Experts of a small language model.
Size: 9 layers, width 192, vocabulary 16384, 18.4M parameters.
Experts: 64 experts in each of 9 layers, a softmax router.
Training: a variant of SOAP for the experts, 583M tokens.
Below are experts of layer 3 (counted from 0) of a mixture-of-experts language model. Rows are named router (the router's row for the expert), up (a neuron's input weights, with its number), down (a neuron's output weights, with its number) and show model dimensions 0-191. Each number is 200 + 40 x the weight over its row's rms, rounded and kept within 0 to 999.
After each expert's rows: "comes after" lists some tokens at least twice as common just before its tokens as in all text. This comes from a sample of Wikipedia text that the model never trained on. Tokens count by the router's weight.

# expert 61
router,190,175,159,155,208,227,217,223,100,236,189,167,181,244,166,218,273,154,170,217,233,186,196,122,216,144,271,191,217,94,203,190,235,166,212,141,234,194,213,230,195,215,196,263,144,190,200,181,79,190,124,268,161,306,217,213,190,165,203,197,264,231,161,162,173,176,183,262,174,150,184,194,183,112,278,219,195,138,199,206,209,124,193,214,249,302,266,199,179,211,233,237,201,220,199,108,221,173,210,192,259,205,208,176,178,248,209,208,236,212,188,162,187,260,227,212,203,209,176,174,244,214,106,177,232,244,230,181,196,230,193,207,270,214,221,185,219,139,164,219,235,229,297,210,205,140,289,173,212,220,205,245,177,214,267,229,241,243,228,173,233,216,183,203,143,254,192,209,208,229,183,161,122,152,219,233,149,219,223,168,244,172,228,218,207,214,136,146,184,151,202,220
up0,183,239,199,251,204,284,244,111,141,156,148,152,92,200,262,213,228,286,170,215,169,265,197,197,218,204,204,192,220,199,152,167,155,217,137,158,167,131,194,267,228,220,189,207,181,166,205,182,211,221,180,214,241,159,231,220,250,225,233,251,240,197,211,198,213,196,178,245,153,178,268,224,240,222,253,267,213,137,185,195,199,224,225,209,162,216,165,218,163,184,201,233,205,135,247,185,150,208,109,251,313,226,212,245,218,216,248,233,172,276,141,116,265,150,180,192,238,133,254,185,192,232,191,208,215,160,177,208,185,153,204,172,216,209,219,272,149,165,162,205,94,168,216,207,209,204,214,224,285,202,147,181,140,215,238,166,169,215,210,289,161,174,181,218,235,136,185,191,259,117,132,162,209,189,168,187,208,197,270,194,197,190,228,150,192,199,163,258,175,176,236,210
down0,221,197,305,267,238,171,229,156,189,127,193,188,209,137,123,203,205,195,194,223,201,89,251,234,146,205,127,197,174,150,217,220,180,243,194,286,247,274,213,166,266,170,216,253,213,210,226,231,174,229,233,225,210,248,144,198,151,189,191,181,160,148,188,224,231,194,194,127,248,194,158,216,143,165,184,147,215,221,159,244,239,213,212,147,288,171,179,184,235,169,206,221,150,89,218,193,183,201,244,175,205,252,132,219,169,184,176,175,206,184,156,189,187,184,193,225,146,201,196,168,189,178,212,185,229,222,278,262,241,169,209,174,224,194,164,128,203,197,197,189,194,173,245,109,183,189,242,189,138,197,192,152,297,256,227,164,264,195,230,174,188,245,188,245,172,249,208,197,178,273,255,290,140,232,270,234,191,268,219,160,263,149,256,228,212,175,210,208,146,186,177,156
comes after: "0", " in", " of", ")", "1", "2"

# expert 34
router,198,198,182,165,194,215,109,220,160,242,197,120,187,208,183,211,260,194,194,191,281,201,232,171,205,125,252,209,186,188,222,172,267,159,216,150,166,228,227,154,232,256,230,198,190,154,231,219,164,190,183,253,178,223,237,172,243,178,160,196,166,193,170,159,164,153,187,202,262,193,227,187,225,152,267,263,137,106,232,203,245,235,169,212,227,264,265,181,159,170,170,248,232,239,196,185,201,167,223,200,274,191,173,178,190,251,240,226,229,163,189,200,151,227,179,195,222,202,179,190,262,206,202,198,185,235,202,173,320,223,174,173,186,261,254,196,245,186,196,192,175,161,293,175,225,41,186,160,135,209,148,229,180,199,290,243,211,189,235,159,155,262,77,260,191,266,198,231,160,165,178,204,147,187,196,202,180,240,159,227,196,157,290,229,213,255,176,198,183,154,197,184
up0,137,187,251,222,199,223,155,247,192,226,138,205,228,204,181,258,135,245,251,222,239,207,101,223,148,175,177,184,185,285,221,161,201,237,183,264,262,237,201,237,205,257,264,170,219,163,248,180,144,169,214,213,168,208,260,146,165,233,223,273,262,197,182,246,214,189,149,146,200,139,151,262,183,183,188,161,244,204,184,186,192,180,148,198,216,272,180,204,170,111,188,187,238,173,262,169,260,245,246,212,229,193,172,163,222,136,195,229,285,141,236,214,182,157,255,211,161,225,215,148,198,169,225,241,231,203,128,213,189,157,235,182,76,209,201,228,201,202,171,154,219,167,299,177,147,200,213,203,173,129,207,194,139,266,149,178,258,198,206,150,188,181,168,229,165,172,234,170,194,257,161,156,146,192,160,245,182,205,195,226,182,192,196,143,116,160,231,253,209,191,259,265
down0,195,257,195,197,216,145,153,170,187,241,216,173,211,206,152,133,162,214,271,217,211,212,195,265,179,134,230,178,214,212,186,239,219,114,304,152,147,161,213,192,176,225,143,158,245,340,194,167,259,147,272,138,222,204,141,173,205,254,191,187,164,169,187,194,197,152,268,226,173,149,218,195,204,169,249,216,177,262,229,259,197,179,249,182,234,219,258,173,159,216,148,217,183,265,228,237,155,221,161,178,225,191,210,158,181,146,241,180,175,221,216,218,61,180,203,155,199,194,183,175,243,249,178,246,234,169,209,173,162,214,220,196,233,238,115,200,250,163,180,262,155,218,189,186,174,154,246,220,181,158,195,176,201,233,237,260,203,195,237,301,124,229,213,202,209,240,160,167,151,287,219,216,175,225,133,249,207,126,262,208,241,207,186,226,178,150,191,172,243,210,217,166
comes after: " of", " |\n", " in", " for", " to", " on"

# expert 49
router,228,193,225,179,142,217,171,208,172,198,154,171,190,252,231,189,272,170,209,203,248,194,133,266,177,225,189,191,178,240,198,187,98,219,224,193,181,231,194,200,212,191,160,179,207,209,270,173,229,187,195,255,179,193,226,263,182,161,232,191,274,236,139,167,152,129,191,216,264,136,145,174,217,203,244,127,176,160,276,259,229,223,127,206,157,192,232,182,200,293,184,263,184,139,219,247,198,192,151,252,215,207,136,201,159,207,223,173,257,180,192,231,197,240,228,241,160,213,186,285,238,177,182,174,189,198,232,158,196,120,173,242,183,264,203,217,232,132,230,236,312,207,203,228,222,172,227,236,202,215,165,292,170,234,219,216,304,231,248,183,264,222,185,195,163,174,204,216,253,177,141,212,139,145,211,198,136,234,155,166,137,114,263,202,159,185,143,155,144,230,215,155
up0,154,238,252,240,131,222,262,238,167,171,215,192,212,168,177,214,223,216,276,211,263,185,197,184,289,208,188,180,201,210,167,219,199,168,235,204,137,226,221,175,246,177,165,196,224,241,210,218,212,150,217,210,152,182,126,161,168,190,181,170,177,144,212,155,167,176,217,195,240,197,188,278,266,155,345,238,192,174,201,112,293,160,169,218,276,195,199,173,165,161,185,219,148,127,216,232,276,122,202,245,190,176,253,205,152,223,210,203,228,246,176,185,210,118,189,209,166,266,179,207,239,114,220,183,228,216,197,159,223,194,228,226,207,271,207,230,141,171,214,134,287,227,251,247,208,178,225,178,198,179,246,134,281,119,132,276,221,212,214,271,197,188,172,196,213,216,193,251,215,212,210,195,210,226,243,210,217,182,195,167,165,239,167,94,194,163,215,269,221,174,169,184
down0,151,206,243,219,174,188,225,177,177,171,179,194,211,192,172,188,262,127,205,333,192,225,145,174,230,225,209,201,215,210,193,220,147,167,222,228,184,210,213,233,291,178,160,214,246,210,184,179,239,223,221,201,125,189,153,191,186,191,236,151,188,176,191,154,275,175,207,151,225,139,218,216,222,200,259,243,194,159,182,168,266,205,169,180,174,261,180,180,254,182,162,248,206,134,180,234,260,254,250,263,173,139,248,214,147,246,166,190,241,261,194,166,259,161,163,244,166,184,256,218,268,169,190,122,215,225,180,201,267,213,154,194,118,271,270,233,158,154,172,174,258,218,245,209,210,272,212,192,141,155,167,176,173,123,166,223,195,170,114,201,211,237,178,185,124,180,136,227,170,193,240,214,176,234,189,233,251,191,122,213,172,207,178,98,174,190,226,295,199,275,191,193
comes after: " |", ":", " of", "-", " the", "."

# expert 12
router,230,217,235,171,190,186,179,234,214,229,146,156,286,224,179,185,228,132,161,189,197,215,151,238,157,234,135,272,181,180,179,224,149,204,208,277,185,210,208,183,271,202,156,188,217,156,226,122,115,208,152,187,181,171,298,252,189,144,245,227,259,228,133,188,231,197,131,246,194,192,173,170,163,221,222,173,208,134,194,224,200,214,188,221,210,192,276,260,164,238,211,272,227,129,176,227,225,143,169,178,169,291,114,196,150,222,211,144,256,291,201,246,206,242,218,195,239,206,183,267,295,207,155,207,159,217,230,156,219,167,161,135,140,220,186,206,209,227,254,276,242,183,253,284,263,201,151,259,208,205,118,220,171,233,193,226,290,178,157,168,208,192,204,230,179,214,159,205,179,157,162,232,177,162,236,176,208,202,166,198,225,168,277,209,179,203,169,187,170,228,191,164
up0,181,271,141,225,142,169,175,149,162,246,215,199,281,200,267,191,250,187,247,168,196,220,168,202,239,252,206,205,222,168,169,269,143,165,183,241,145,116,247,162,259,174,190,233,208,163,187,160,210,207,181,150,237,220,192,254,200,228,151,269,212,163,256,157,235,259,170,168,227,157,240,235,149,200,93,210,169,216,221,193,209,156,191,278,207,176,247,258,154,255,209,171,228,252,190,177,214,215,223,190,183,194,155,216,201,264,232,148,228,141,215,106,137,225,247,211,188,197,173,147,193,243,192,241,202,176,209,228,190,210,135,180,118,281,183,209,250,233,167,284,238,190,179,266,235,170,127,172,219,234,178,236,178,153,210,212,276,206,207,205,264,137,221,161,211,178,215,195,217,169,189,182,294,179,219,136,215,105,215,215,206,164,267,171,159,171,127,226,244,225,166,216
down0,154,278,124,232,221,189,105,22,174,219,161,228,243,201,242,172,211,249,224,221,163,201,218,223,238,264,177,172,215,220,191,261,173,189,190,215,195,154,209,215,223,196,248,193,227,192,198,173,259,170,187,210,231,175,171,238,217,243,182,230,175,182,231,235,217,247,223,209,182,170,268,231,170,219,155,210,133,190,192,222,180,156,156,155,253,182,194,256,176,179,178,179,270,230,244,179,190,240,156,184,154,150,85,219,212,261,190,254,252,117,186,161,205,233,216,170,191,146,117,186,201,192,236,227,164,194,169,153,283,142,137,280,141,160,222,142,225,270,205,196,252,197,151,196,204,227,235,226,269,191,192,209,188,198,222,198,275,210,206,257,267,161,135,215,170,169,227,190,138,226,199,197,260,190,202,188,254,173,200,213,275,169,263,134,157,184,156,222,214,192,184,206
comes after: " the", " of", " and", " a", ":", " The"

# expert 51
router,221,247,197,153,191,188,181,257,240,247,187,173,241,226,217,209,252,99,142,214,222,154,187,191,162,209,212,195,189,110,175,145,170,218,193,200,153,244,119,238,270,173,180,150,227,150,227,106,170,210,167,182,228,250,240,246,195,155,224,214,224,186,135,122,144,154,179,251,199,198,197,109,203,190,277,154,235,179,179,269,236,201,226,199,188,191,259,268,145,300,240,201,189,145,230,214,212,175,161,229,145,173,193,227,181,199,209,171,262,304,153,171,176,209,204,241,224,233,255,259,322,217,151,188,201,173,224,160,138,160,215,158,232,191,204,208,217,129,178,242,197,208,258,237,208,234,264,191,177,227,136,203,186,228,257,218,226,139,166,183,278,164,186,185,158,180,195,251,231,216,174,188,180,189,222,192,271,257,147,231,186,124,178,195,186,207,184,168,173,186,235,173
up0,188,186,207,169,195,234,223,195,171,174,240,190,177,293,200,183,200,200,151,185,246,149,147,238,226,264,221,188,193,153,199,147,154,204,170,154,137,197,190,221,203,219,232,216,179,200,216,201,223,176,282,226,219,198,172,143,257,218,155,147,236,178,230,213,253,142,217,268,204,291,202,246,166,211,212,198,235,170,245,205,183,224,249,136,298,86,194,236,145,209,236,185,228,156,278,214,245,191,148,226,187,196,174,212,260,169,143,185,265,234,153,220,199,127,251,205,190,225,116,259,159,181,221,155,222,78,139,235,215,237,183,224,156,130,232,257,224,169,237,179,171,174,208,186,254,144,271,169,251,157,188,146,177,223,265,191,311,200,191,262,184,200,195,188,159,205,150,205,265,170,209,192,196,263,210,228,189,204,182,247,225,162,169,227,217,176,133,150,228,211,223,135
down0,204,192,205,173,224,166,165,272,207,240,131,214,199,304,228,160,169,184,169,198,194,237,236,179,196,270,198,139,148,105,208,190,248,191,201,220,204,190,183,178,300,193,171,195,258,162,193,109,262,220,176,187,201,223,247,281,247,228,193,148,189,239,173,209,224,186,209,312,272,269,203,217,189,199,240,179,234,199,146,234,195,172,245,134,180,104,251,245,226,192,250,181,179,239,251,268,168,207,183,241,165,191,176,169,158,181,155,179,229,220,153,206,241,174,197,157,145,183,145,300,157,171,193,212,172,160,200,176,225,232,208,148,201,269,277,232,269,197,142,203,213,186,167,155,203,212,205,115,205,273,179,154,200,218,186,132,231,226,123,186,172,191,224,206,241,169,161,214,222,195,172,267,155,190,194,147,211,242,173,204,219,189,242,219,218,228,205,81,189,241,238,188
comes after: " the", " a", " and", " to", " was", " is"